{"num_hidden_layers": 18, "n_experts": 64, "moe_layers": [2, 3, 4, 5, 6, 7, 8, 9, 10, 11, 12, 13, 14, 15, 16, 17], "normalize_top_k": false, "routed_scale": 1.0, "vocab_size": 16246, "tie_word_embeddings": false, "train_tokens": 1022000000}
Below are experts of layer 3 (counted from 0) of a mixture-of-experts language model. Rows are named router (the router's row for the expert), gate (a neuron's input weights, with its number), up (a neuron's input weights, with its number) and show model dimensions 56-111. Each number is 500 + 50 x the weight over its row's rms, rounded and kept within 0 to 999. Numbers have three digits each.
After each expert's rows: a language model's description of what the expert responds to. This comes from a sample of Wikipedia text that the model never trained on.

# expert 41
router:497505564469460518487521461519481500549405440513535529530565450513458525541487492453537504481517507507481510478423519451466431514446433486574456599521408578464531490503
gate4:540526540533488495390593501556480453466526542450560496429471522392490550505524473495545534389529523476469605475468534478488402469481513452435511476503534529558504424564
up4:513496508482373436552470493547501449519424514529512463540449507492449468498432500426454517389579461485486513479471557424496571513437480510560539446456503548441563450539
gate5:463428522525545434600429500542447503533485484587513508485502435477543477399490431490410512441420516473461445426424531608487463403439533610481540485507565550509381436502
up5:510594551445480470426475504520475552454488553522539481539532485511511466579584550568537474488477486439468528544458438441570557496536597488514519491600518530508586533495
Description: Infobox field labels

# expert 19
router:534547460574568493496504505547514509573452586494501535484409542448562443554527474508537469514439551472514433507523463518464498490514557550512536575466607463518454424466
gate0:532473423457498516535411441514498485508478560499508534373484435544564513422443545437517483448375406505496531527434537456505535559509563543468454570560461540499439569514
up0:436481476452552487462563507415550528518558518462471462593499520426455489565525497589464532524557588536466500450531463541568388426440416468546491540443559439420566453503
gate1:447415452414481491536527528477455499478574477482534540477558574396503441445510575469487435447514463595471509467392546493547539473543404515569516443461477444503472502421
up1:457476505531507536500457499562502464531528534487494495445597506461520463512564426527493518588517459576512418517393458465404501463586530470550500526566485504486516418524
Description: Name-internal fragments

# expert 3
router:505598553637475495531473548478516618497538609547557585455511436472562545496500447481601480495416470525524481497449434497529502476512487418557602477433525491466418495495
gate4:436429482507490489480525371483483539431436468515568510471484558353488453479485371481491512546470404519505529502559496471499463454542447516486508446486514499483528586532
up4:487454465537503524475576457454435560457513453478585537473517528390531472487526492476484503567465436549505500591592492479479461487545396547530482431472537541544506570573
gate5:506519435570463481579561477600524517497483553500464601524473457532615518499540454430488516466569520552574544496511425579462514542573558465577532527475558550496485531560
up5:550505445596557430508474610504495510523534540506415489531499515499473415471592553553511431500560520530504469397552517490481475549478494453552479460484532444448520486506
Description: Sports narrative verbs

# expert 30
router:538622432538431551597459568484436510426608613468454419514565416527550531529571454542423473489527478485523455439553467462549429416450446459578480426463447447545477572508
gate0:453504478554471484469548484478453559426571522531510529513543480461449527481553545507482503505439467388578563522538544613439570522509457553454511529559505446509563436448
up0:459491486514562525491560529459522551542485555541512451457447550558509553553529595472470418502502443507541432513526509544529563420519491489515517423429497434456490494606
gate1:501460511523498499458524491517566435524463484572558548547450547606492517496474561486515494500478521498502491438433579458447504589448474503372558530482490555546446577408
up1:555437567437494529457527440506474574483452563464584566514520560509600561503513604462463557497478527443414436414430535414479456487511545468456439507493490566519539520452
Description: Punctuation, table separators

# expert 8
router:580494454565532613584429510506551518517533533444439543555546578553520497474476550375541496593530458490501455439506559503622469456579553488474482613533507493459474578457
gate0:418513533506480422438407491595545484468563572525428455531534562543477483507561550528514466486468487489475547555539595432488438482498472430472480523503453619566586441582
up0:438499496423481416423507530644531502501497575511434387507500552559490438436543562549532487449458477458465514575616608429471453512516486425444400553463476595582490436586
gate1:508461453564454489478422476543516502485542571574492507407547478556449373449458479523439552481426474458573560517500494496567509453530559510475555573413510501542453539521
up1:420432442483475521513426443608549539473557550519451483336525472566420377477506474495472576473414467473579531499552476541530478453464519456461598583432464531543487466474
Description: Fame words, school names

# expert 47
router:392520487580492498466537458460417507489563539488502491466428547411509582558477603516492549496533572504564505512530566495529509612467497516439425598520563445593487546547
gate0:573417531463505596453419510532574472516408424432560516515545530476504474605442633413551518505462512534513591466599515423561466481493477512515481479524544512442544537505
up0:504472551504497458551601587410493392473444515624458582407443381516506473464505506538526443516425511495503578548427540571477443433425520506513469513502492519534466468499
gate1:477565443492392565457523425517468472501597526516583390527518631501462475484554473528450512408535521497497491498593431580409526481447464529476451497459584471477498525506
up1:509523492471449508448551445438491473609475432459543630506549421493391462451479521488465513565453505439565586491514526457474441526533451487558452487531545466502510523496
Description: Mid-word Latinate pieces

# expert 12
router:515559480445498469503521585451452478374453430397501524456534555422485515418538505547535499571447484477472489428524453484526438451450445567470465391550553508506553416511
gate4:504487514547489598550465520457446570459528545458575489550569477506566473597482476485500433545536524439471465482452468370544466494510568476509488635520447489546501521361
up4:542498531511395547501497493496469482491523436470481586428507476529581521554440385446535480550522510436489459442545402414582452520532552446476512535544483546544478541450
gate5:510473502427452575566493549447504479524489497455602531496493523416544452474453524470534477508556544537553576427408513512520406519516495397479474422453506447488517481436
up5:424462490565476505518517531511438496485467451486509540464456490487411409585471544457555586464458447504492566491453581430464471540576406480471420508547465501509515504568
Description: Capitalized name starts

# expert 56
router:493391509421564523533471506583438485487542522489499501518462423511547394431544435481393506495578509556392489465482568449595572432558501486396487533536473493466473513484
gate0:493495532446558544417518555551479452454493504528478549475440589519425701439524416504463538518514515476416424446479541645480582506566439523474515395369491645535518484550
up0:489466481499555534491508461546435371537491460448425547490457503532476622456515434467482529568490502458432507424523534574516559551502461565508460512459455582557469560520
gate1:443541493530577450466554460475524498416479531495509465582439582447494492508499572468473511471505473565494459559495503493490475441538544480464527531499597436509577456583
up1:472498501449467512538530508453545384484453507448457519407520470508512496499373507490509479477496553560496475520408517555567485520471525508488505516419521491513496472478
Description: Word continuations after h/b

# expert 0
router:455475474523548502556439561547475484428522516456506502505462583497577516454485403548445509536448575551446535560536420472469494503557578466376537489528521573391458505449
gate4:428484499505542527443439488465501485526550507455566497479503468459469494472522430517481473504506553560439435500449408535493442506433479476461509532462510515489499458454
up4:542531431497491482455504460537516484546474537457482394478535503434449521516432539532525439478440550499523501579560429494500467393464456590465433461481460600409502494473
gate5:465476477326478450424521556467459464451550536506532472517472552460532453530440482499570355502476414497441359554537526512449468454540535439438580485505441576499497484403
up5:457502575512504500530488526533581397558531540491495435476445583540461560458520568453496553487525500429484463499469486454516443575549581536493541500463490541440422585626
Description: Post-w fragments, commas

# expert 2
router:388506445501457488470503537467527446509427480467537562515639474546533482526403514530602459545531415451512517574463490424560461493490527464497411484418478467508558428551
gate0:603437458543458506514468535528501550533564570454543447502483493482503527552493488404525560450551464507565521410577516496483537488589499590465498580436502455633449473452
up0:458546553453500497447520446492483445521459534472559505519414501508481458395509423614506479533459560462472459546452492496437491495490498466441526413587469624348571526434
gate1:478483591524494594502443429534509467457530453514456466495451483514483556501487501531510486459489510431403469540597592516490567536524498583408584406541524544404500511507
up1:517529528490531430423580483448445540476538493562601503561552493519543537510488572420468424493420475537432505509523531537510546393509574495558456541532415475490554421488
Description: Infobox field punctuation

# expert 22
router:572583485540506472420483476484576505532409447529470521537546601524489476422511459540423477520509596528586488483469426517426668485580578522529517443429493554422547485449
gate4:472500537554500498495541494508482544553540513549408479532529527441353485501485473499429480495565547565474449374579462585451512458548525468567441546550469538453392511480
up4:496455523480552484530544479503495571435535450580514496505461490574510526533577487475511443471397438554475527507363499565468525491496604464570477577520476510553520456554
gate5:559396488643463499487465454516485493481498362538511513473434581504404382535549541425558455542502558430535511419467480501491493498508589498617523551459483464467430485457
up5:420470495506583375491469472525487563491510404430592496548419542414521379480526519522583513462506571476547456477413531581459516513491505442539524569418463488497512531451
Description: Digits and rare word pieces

# expert 58
router:551421599518506495493455548458483547409497461513401529584566527598438487511512450442528497451534550496510496485532559564533454463582580490523564561531399469451457506553
gate0:443477476468579535568554478527418517467427439479458420477490528493524466464511467439527551506493441417439440506531567446521484474500550503502455541388476533460536441522
up0:442402454524454386547488528473403520570516527509518419497536527422519484561527461467409450527490504531504505513528475451537517409553448527480534536476551456537420498529
gate1:465465482399557513517538535472475556485438506548501472557470554591432487516481517500448503440461530605455451419463506471515509559505573519473527609405559557440441421488
up1:597564505573488558476503418454530480496438527470622561498374521515548492428485469457582507590440543437431495453493531513437500550515512406533432384506453503554562555468
Description: Linking words and footnotes

# expert 15
router:512444517509481469476467519456554447445449487413396517536552528453535496565621533434506405546428432540501520376541452562460535522502461513470515552470576489497468447589
gate4:516521525486455555510380592470504544474473558446433532533470512377493520498518521462474513476566497432424477496441469496468528493433562473529592511433447432539541519495
up4:551587439446484474471421484534457442509488617478445529543540546485425529514468488455469505561531507408499458605477482561533479484541571573562582445445462495455436595582
gate5:554513560566499517534539434472448544491534414618514398428470522489472481527524554438417484467497505451539536526564438449490440487532511498551384610472502455481610518549
up5:465406439449561535480461531606496442499443605436536552537533502464504500437555519480535460470529510591437477423519529571572486569422501531390529431492540527480496481447
Description: Predicates after be

# expert 25
router:549487430495512424493423525471507535533481496445548505453524478462531506517608477532641511585377456538510419489481451549481402545575566501617596454478565454528534469516
gate0:480591476396452592501510544532642512536596439506446444557434376515521546517584528424511617452405518445509433566536503599503546417581515493456529423546484405512533440498
up0:587556466534430486498505434547468469557494507491495525492522444371472484641449413589527415522494561538513466435585470416523516482558529514486491478505557531486493529531
gate1:425508447568444448488526496465525430482492452474486548484430494546460490504529508557510518597402560545477413616440514487513546506482431540475440522542561444518525489538
up1:483600461462525473529472526438520570372472500502489508436594508447536547424495501517476490526526467505522618400527517493486431520586565535526503505487544563479480533504
Description: Verbs after to

# expert 52
router:463522452458458542493450489578581480506503547520549554517594454486592510460413511507517499477455511531501552496496575503422492497530512462517644406542571471550493419606
gate4:466571448541423543399506459539595456428454457389551495528504549511456425491614496532478521481482418566476564562450498536491532471546502490459437484566495564523495496563
up4:485449460475585536625514561481468529562502533498483537533564431542502517424496593574530466537495482437504497477511525509446488448493435469499512539483492497574523499434
gate5:453415488546548507454461520476526437581478495526543435423516493434449494512567563426473440458506529553444563538591473533524587509469511435465417476594552527533604435479
up5:512575438423545409443546549522479534507577481404515497442533457610517500431500486444481404531498462429560477515461492431546483458543462541539535546528524519499461514474
Description: Pieces after an initial

# expert 31
router:452479482551509538534584536506505537507485479440473569470523528556550554451510544465493429511430520482520563491467575473460490520420523440453427483584571551552554426501
gate0:510444506551432595607454528499595508515523476439517440512512490469515540529524511572451478550473512571448514554539477482484480543476477468412474587480483498466565403515
up0:502467497462444584588410381508496578465475586387539523601514473482465526460415444482533505506474375427495410448430536545526493531501535484453529397590545542402498524462
gate1:553490452506522556514513586501518491523516587468501469540556554508523544422445471558451476534455516512400488589454512395560586576591542469423449516445508577535451579538
up1:455558427511418512489475463516519495448483429552418508444491453530594547530586546468526446472543435470522498457519500510460540518521416519643561476512543431491519554495
Description: Comparatives like more

# expert 28
router:495520405480484526521531496480501442480543528514461471558427484472488466459535440615527467562548499463391475593495548531487565497473531489419563500500417517569470526404
gate4:460510513509475422439482454459522488451535498522472499403491479518569587473507514543600459558439456463486372395533574583490561404512489574627457607584594541510500505469
up4:567408500465458539568513527566455463556487392514505517563492580401492378499460513476404522370509553518553537604456534454486469518451528383381533487528502513449478491512
gate5:493512566526429507524473535552531546456436421502502555509500516465574460509481511474552568529536418512543438436511470419528460470505568556551449414471456419499517435523
up5:531382489427451429579519396548542532524507435506448544545465509465517480580452476430544589501457470545518565484610522535551502531474479511535510462438436434602514468502
Description: Verb complements, pre-date spaces

# expert 17
router:509518476584497490505512482503542495548458514505503487508506494475514496535574428464440458446461506475556510563487503497496519540494551609476394559567501438398470524484
gate0:557495479498467574545599465570442505568432474533464435504497544508400476538497447504495534508520465519507568543486478462548503456417554485577505520505505561455490444498
up0:419461546496406485532453505502473523528505468488493534508446497479544576431532597539512439493540514444511547497522436498520471527541434572529523412463496435516482499504
gate1:547446575523552503374443589537547485570491492535519472538552525600544569545579491534558485561536507572420506525478484493432479471569460438495554507553507557521546511432
up1:516444537510528482455475495462467418535538535462427489534560472477547555489601499506508521435539474467519507523594468592459513501481394538482506551523456448529561522460
Description: Name-ending word pieces

# expert 61
router:323500544566496552458446500499452546455501500505536499443488477573538461465477457470492547428533517520467550540620508472527479423555399532461523527492440527450438464469
gate4:456443417493444567518484505536507473458424553520400494408517486572490509513409535551502534533501514536493569536522516526505504415552606550494532591562510471578480481503
up4:527519523496438396473517512437561460499434497477577459505464516405565512409499511431502462465484483442590517500544499495568549492473508472459528361476427426496532478391
gate5:522476462505542493449490480401488523435546482383511426467475436495428548544564466526529450501532457455418515412486376615591555415517462492405469494528537573496472415461
up5:568529497477485585432512499463485460551529520477520444481561480467495556474599520534513433533481482501462541480489395464600456521439451519537435446529513611371413509588
Description: Soon adverbs, stat tables

# expert 26
router:556439454463544465538423451447491484466493510450538453552445499473594482503493409505508591481507385501487435515459463470569429568507534503361575417573533561491431453495
gate0:458474614516558510489496525567542535407512507522408572415466453596478455485547513561503554553482426477444535559576515566476428498462474494498434529508365478467554546498
up0:541521440473441501549534582546518627507432445531545439554512501450492504522432566480459417458541552588478412486491532407388561468633510490555583490486528511526465449529
gate1:507407563569519415454482493551491438526525530470557425545598487504498557498444484543553452510553576470566484564579453452489545569614502497475574586420496485501519511587
up1:442420517546492444505351470523496461529531546492580422536529505522485554522481340501470483490475493516566510568573449513475515514555550546424526558463564548551470548565
Description: Mid-word foreign name pieces

# expert 27
router:540615451532434502596454586446472510427615626479468455509557403522559533509572441522415462528542440455525436416542468462537474419451442469591438457481438447549502586514
gate0:536475524564468494420461528430547473543454554615448549584456539439468482514484497431407480579538529522438558510467547488453558494565511528459538480498506448535476418506
up0:557456534495448482463473453490516540467579539495463479464457562525457494448550401572574493415563448535630535466645505611490401477594465492480547446571525548597424405512
gate1:423470503406406594524466544527431466471448548542511500513497507499440441516488571516532471508561577509468556512409505472484518467483534503465506558466553494465405538426
up1:551544557548506669628462538571509513509496440503537416504545499484491494458534557423503482544525470575536452472534479485475566499489549449515438463504497501437425446489
Description: Word-start fragments, table cells

# expert 34
router:489447576473524440432431600486504387551423366540477471466512478573508426497470515555510546493471492433474532513474500380454499402481541486479468476429438578513524429472
gate0:505409506576485536521498431475439382521548513465516433510470444546473552579490505446590515471482509426557550515494524513447516487481485537536420556472522478495495533449
up0:569492453490510421459437480495501443486460519519456615529415588465462474598567404426472529592436552502541566498523498517522482494475443593677510451509455489490574469542
gate1:568497429594479420433556586502525523519538462518502531585500529435438494484416574535472513511517486493505566535515605390607506447487559494477527468484503484444568471561
up1:455529486383559547515422448442486430440475470361447533451449487523497473562549446486613469531599440533453471430483466615431430488465481517482511527544477440538508535524
Description: Infobox field labels

# expert 32
router:530541493460474522528537586545477517481519525590478473515471505417420455463438436619458494508471551530532507525459541568478501519522446487544563490583532486547509489495
gate0:534518529547430562454472477587453462497476474456633502522427469496423488572453601479478524356522529432501517543442431558597536594511552570466496518449528494398450568496
up0:501525563460543499515496457493436540527393455497548503413479421564481449428531573478520474509417555474619501498590516507512557509466532519372510421583445553464600452470
gate1:572435544525501587544510459528454476437472502587587532527520531465519561471575507438602570528478453455431547417531520515463434508529485484479547444439412542357455510466
up1:448428511571528509562458629535579530425551590485475535362428513537488546537484520502496501577512517576529505390478509465537428525362526493502582451457545496496446514506
Description: Pieces after name starts

# expert 60
router:542625530475480456510493524462513470488545513554450449491443518509559592461466561491448473494496466593596387581446515476457507506561485510514483415508551509536465489602
gate4:548547568565554486476621561455560397478547513609596446434482520527479458465488546423464583578393499511476510616518536484395502457477578561517503506537443521581577488521
up4:474493546470496520396554463487533443488559448556416549496599582547482460495459499442441519496442529509509510581471524500544514533527410497485506530513595412498489597552
gate5:424531450569552519427468485508578512574545552525525551502486466514460536531527529495484561460485522506444461431454529446449533548578487589535437530482547445478450513454
up5:514510497479560492420472510540458462551412501547470436460399480489506537456507526450556440546487484525493544582446523506503507521541544433515475549490489480516454521454
Description: Foreign names, countries

# expert 24
router:551415477538536579528461431487564513462438589561467515458409453511476400543540553435626425534505574414491504568510509491564480562502467499466466530470512463536521482492
gate0:436516566522463583509439462528529519479451529409509477570520420411556480482443515523515468482517555485484474496426548511534566534586559481512476454464533551481454498566
up0:396490558524537572464423454553515587451427512407501596461499416441525441530463518564498448473530556454454522516384554515567534522468486519567458462441506494489534539551
gate1:440504503463535555500397458493497493520383519486529482609533511480545531499429501540567516529565474545542483553436568528484461532449469457617450484520531408473501485443
up1:500424494473522499512529474517541512564555478497489543453479487567522483463531554459436518485469486454434569510496525494503486581505492592543453499508501519335544553499
Description: Possessives

# expert 20
router:528524511489519504538427488507464557512564514464520463571547515536433442466474561476565520601485523551557533484523370458605535565518533502596433460458432537470524453541
gate4:435527467536482480491541520519550503369557594625512530420501490512491542511416503469561411522497499401580505399557493488453509594474451427527472499388505565507503456483
up4:470517434534450528409571484567461586516560486541586471490441491517536544465480527474462502536510456490447535478467473479439508602490588356513530638466489490542526508503
gate5:533497462502493532545448608534483415471504379523534541585494453560487522478436412509526483498501502481494468561465545500435540542485522475455464554575472528489434515487
up5:420477462464496460507565441527494530575521547407461509464488534506561501516514576486448536522518539492546516504578480513516419539505509533485557585524622535545480451544
Description: Sentence ends, place names

# expert 50
router:582441595526509497419497549469445456513465428466467577614509493504429499446427507534402527468568448479549537561441521590480482558518478560448465404436431499547488614505
gate0:478443553574503485494460590505563506488543444414550437438554445486448437431597503567497511461497447547554543530400482500463437533612550482395504533459496405403515464473
up0:494619458441558564501485492541517464504430526611421541486461513543524465577435495510457491528506548528520499433543490446506535483481513467598532549482471559549473491567
gate1:425516541479574476551486395539489421596440477591390469527486511390394543446427442549532524617512465553599576509450536542531554484470552512522542513589497480495557457410
up1:544481529579553567518501403452495407592430464475422414493502535498401531466503398529539582507497498475484505535550536532549499478525603522412573524486466512435514503501
Description: Of and during, table labels

# expert 63
router:547572482446450430572450437522579521451588576553502510516485432515532459533494541521538531532508518573552546484428466461501532423481479428485447501483407415539478427527
gate4:522571505427518404453524512546512476461543491541466563567547449461502431520442443554517434511507476589452465527509504534609569530543437521555406551556565631468417481481
up4:455331485504451538540508428563465495515435519412418524464583547567359542503593546503413538417524503454495595504502560560555510500484530554525566477514525476456550587496
gate5:526482488488578579483547407468493535518512496505617504483523492494582610489443460495516539521466589426462486510567442562540553509504403550575484483595562633390546490436
up5:614422503497551530468528490412510579471447491514522456436534520477480439480543599505467480548578531538480508597510516517433522498546460412540568551436488498484577503478
Description: Setting preposition in

# expert 48
router:519619442502423537582456593506463531457617610478481452456550435480577498549548462517404484495527464492504425429522511482547407438430478471589455416495441440477450570522
gate0:470540537473579595510527462515513511497435533488561477386462506519602488505372435565490521483496611440583522502474434513460445614580507494588586428550538471539553517470
up0:505496444399557527489483449497497532385594488550527451472416477584530483451470531530410492520545500483538567535457532476536477612500566401509451458585465475512520572510
gate1:486524450522548473531467457465469428490370502542480439485549499438541512504503489486565477443460546446467422446623498529533522539512528494508498386498558549439480464549
up1:486425548529488493465520431492506493590520564541538462561588510542510477422507456392548518433529483450610552467579542576491550428556387528468528555494576477504458558463
Description: Lists, tables, see

# expert 11
router:510459440528457502492488509424449561516526549509579537436434593456469585479465455508483535507542432452568559477393524466522498562531425574511425574521478534471498551523
gate0:490543523529550464459555505574480526494468530496529494414515529509535506536606486500486557478491421520523560476499559543516368579499503491485621500481520502506509572407
up0:517523494458520499456459455475555441534499442545491526574493527530472520544377517479497465472541596509522499546478412519484601421482542502476437565471467474475492439564
gate1:600444554507505530432458356406426508437491484506511456508438451633376537487398493526523491539476557478495553497540458489486461557436459514458426534533437422602485463444
up1:448460468442392543482512448508456490589503417467598519451433481496446494504416525455446499483461528480375496496480496449499402599458526528515481407447439507527468522454
Description: Sentence and cell ends

# expert 54
router:503594409530413505559503594422493539422611577479452458538511416514524529514560468489513421537512430492533508476566463500544454400467425451589505414552438449480482591553
gate4:490579499464483486554470513461494478520589513463478476500532615480460515542428537574485451540582586523511445590481511490561445517519460456522482579513611549547507562516
up4:489565547448515442505590557466519585540495470565438578485474505498572581455493469547511528428502468507592550522518475497465518523561485392549503541544537542416525623450
gate5:586423543488446568410561527543535554496496455494506510497593500568523451524526512535592587503452510434401438571464466515410505583565473543548479479583496432441501435510
up5:470513480436466491467523451418525531485586519446522516505516489564542538484548515518509489533501412555414483492550515489517512524459395412609582579569414468531477464558
Description: Outcome verbs, years

# expert 44
router:528490495495539437526594482536548473508487446523535580535563553541405507502502521479446544409531511528506574489537426395517533574454433449491503493515355544429543512506
gate4:502471516473468514470535502537489512600444502447583535534686515524527449526524525544519468484494536466436556459494448517572499533530510453472445538523435460482457528478
up4:504484484506443547558457397503489468532395453515551477480507483577577498561507448508541517481549527407469493524525480555506473543426444462481512414518444572504533553525
gate5:493553526473549565569502521529458453518481409424418566477525469587460484499450473519551445506450539447638658470500477485582518510573468509579427554490488479453518549470
up5:591486526502446439456452437446574543490554521524517465490475527420572510510562487438498469535539514526474380541487489626526429523461528417412534502528529513451500449527
Description: Name endings after vowels

# expert 62
router:457560483442387569619439519547458505475536480421425484491563549504435529525490486622514479492533430527609526447479372486602570452460438541564515492437424516471493494607
gate0:591385568462439556542515483565458441537502499513533498580579443461552467543467557461511542509485482482465505471472551525531500446460457557465413570541502481495515483473
up0:554439529461508600471472461555485464562478491487453460592555453475501455539478547470506584510501460519475488482530499487495537461427468487386478436564440506557509469464
gate1:456499550492454488481524427537412477489478477498477395614615453393463446485460564534547461506477565489526533469457509427533500473581530470501457585570561456532522425460
up1:440517540519544478519497531540452435471494509560451411562553469338513486593430547522548510452500538440491494550481541509528480496613518538524464562521574476582486442560
Description: List and heading markers

# expert 4
router:580460464504489507471516407528548521600523504482421479477532526514519472410514489546516526477427450509475481481517507461455471496503575480508538528536505575445539511503
gate4:543441445589475491484520444527406559473469548485472589495597426523536501491451518494520505465412457468562583413502493600542552436450475396453527465437611445503496563495
up4:516542462620470502448518524487469491439584541529420517484572452478499485484505581487540425503463647342599596452469400443469452460479373531439480465508543518489461460430
gate5:518527472517484522539514476614497609471471461574519495508449553475537491461484512424534458452503508445463376423478528452516461533499603385484467489521559488446358507464
up5:476434421514487449479455519481486481482544528392494407544431420441517554548451484452513425491547463489403553522584558584533575478542387534535505527413510448478542488494
Description: Names and foreign word pieces

# expert 18
router:502479535446530529617455536514533541476530585508534507394464458501575408467523472464487570553398542534516466552442478427418507418501506495521499507556485611577605464460
gate0:527566511493471412515490522505561499418500507601513480547466454476492549482586463547549513419447456423581420426510536610477465460553524530507492483474526555581489454507
up0:548552534532491441428456480477474462418495503448492474496488505443469562521527493527574531520474429511498487451495541540508458548568514470406477581535550575491505510514
gate1:660533477517578497490527498589496505538534525590492484508567580444452492475571459514572457548432494433532479538495536487505513470546571511545469482417496356457598457487
up1:603507483446581401528545480543501499545551466514437484470564597435435490443498456476526568488456522423566503507498447444423499467548549474433483536461459454507556503487
Description: Table cell spaces, st-words

# expert 29
router:565501548550531353514502541517442471451412506555530515487555494496524456524556525542592445534479517393474490515504452486515448467444410525423451565486646533627483543537
gate4:437430486457387480371428452508534464413531459595480504490425499508449451509415505497531469431425484482578567522441593494434536537560520486535495610466543501550481446573
up4:418501487527460478476552446484504523467559439502586528519599466553481373520537538417486508480493468480479499551477465524497478473513440542518427486602540509522504478514
gate5:490538466552532532461503471567447492548491416410561479573500585325529473516538452476487455543561590493542484494559545459528501512418531495433469543499555489484534517502
up5:475512456572484518590494435576550474515522556539465453559558545529511580453522507567507453421509503563572454483457480444479593531564401449482598518451522502490503449521
Description: Make and give verbs

# expert 33
router:556508547392481435422499452541450461543487524604554422420395337483530465495470486473512534525494488507415506568479540544527616478477542598528502494467576440523508488447
gate4:452410514526403562490526495528546503544476498477447452508468543524445490601451495540485480539559524494452449477484511514584516546472530481445587511557566519511463504500
up4:529495539440506429399547592578552471497537539533445566483517503438564568415563498478408527570470461442505499423475528472451465364537495455491441430439460528507512475528
gate5:548481502490387490462486545449509436542539464392415505474425484462543438494524525526473422505466447528463432422436536485477468569472523444523544384479415511432556458467
up5:464485467541440438549469557446489507520527453435450612513483560474533567476531546495488499466516440563404461477498455456582588470459460547497468407532448520507442495537
Description: Mid-name word pieces

# expert 45
router:474484483495495489502500416525561476494494506478479518522497521477383537473388557523539500445498484620472464555564541542515554502510578508506496484511408428449561563534
gate0:537487554428578482518505445527532541407495506507524583539425525573454503452627473511518513487480566487487484560471495444435565401521482485421526534544479513528556415487
up0:528453548544430397504561474646465579505478530604534441622529518508524433536518437499517548485433560572431460576513541467515443543524584408582543573491436485460539524503
gate1:622464415453387479518541495463443573533496545462491610561521580484514521467513420392506403561441561506476441528483487490495494494499530493410447571477543521576454449501
up1:542508519502467542481458483447443611503545478468498544515525527482495545503464413371499526535480553502442536412507541471486472466564572449496543516417505577525541497473
Description: Mixed: enough, table headers

# expert 35
router:498614415546424506569468580471487483431601593461496413481522430534556489528542472510443456513525469480501486438567485498551430414421487439572492456468427424558448557518
gate0:528480535447491483470523421522535556492484423426537496474511497429523481456510610379467492551526479496532528526477485487453576519530558509569512487525567469456513410528
up0:488471583567510515553444510477536514578478463486473552544566587454454523510486588525575489559513527500468434477535462425435374502466418475430468539436490538579494545486
gate1:512490600522469537490453565500466420498508426513570550497471398491505486566455465492508519576468378566549474555527538363437526489467460465541467558511497610507525516496
up1:523421449476439500478522491475488577387560527516487502518494512508552486528562527414375426517537485385504520523553380476481566558553552473443566509562517519395523517506
Description: Known as, punctuation

# expert 42
router:570488461438496470540567537450441574468504499469452424555529551469563415508511499461481553460527484477513505488479597454475496402473457541526340485410574531467503602506
gate0:507442528492607512452468449565561535508493480540533495544515415479407502568540458487459513485480541467505575503488520449454586546483565456525532546497500558548503434440
up0:586491484480435484459460485509598493458503422509495430587436448515534501501452517537457441439568485500540470533526451539427589507463520497414582505492429512496481476547
gate1:501410595473502480538563502554466546505506475579486446432416533563437472418544397516570493504598516410486538474462460576451534496601553527511406504531456615633518481570
up1:501601502452532580478484490494466428497499519477522556524549492460537469593512553482393464497414501505598572565478495533550533447438445398461528514505514468460530426440
Description: Article-following names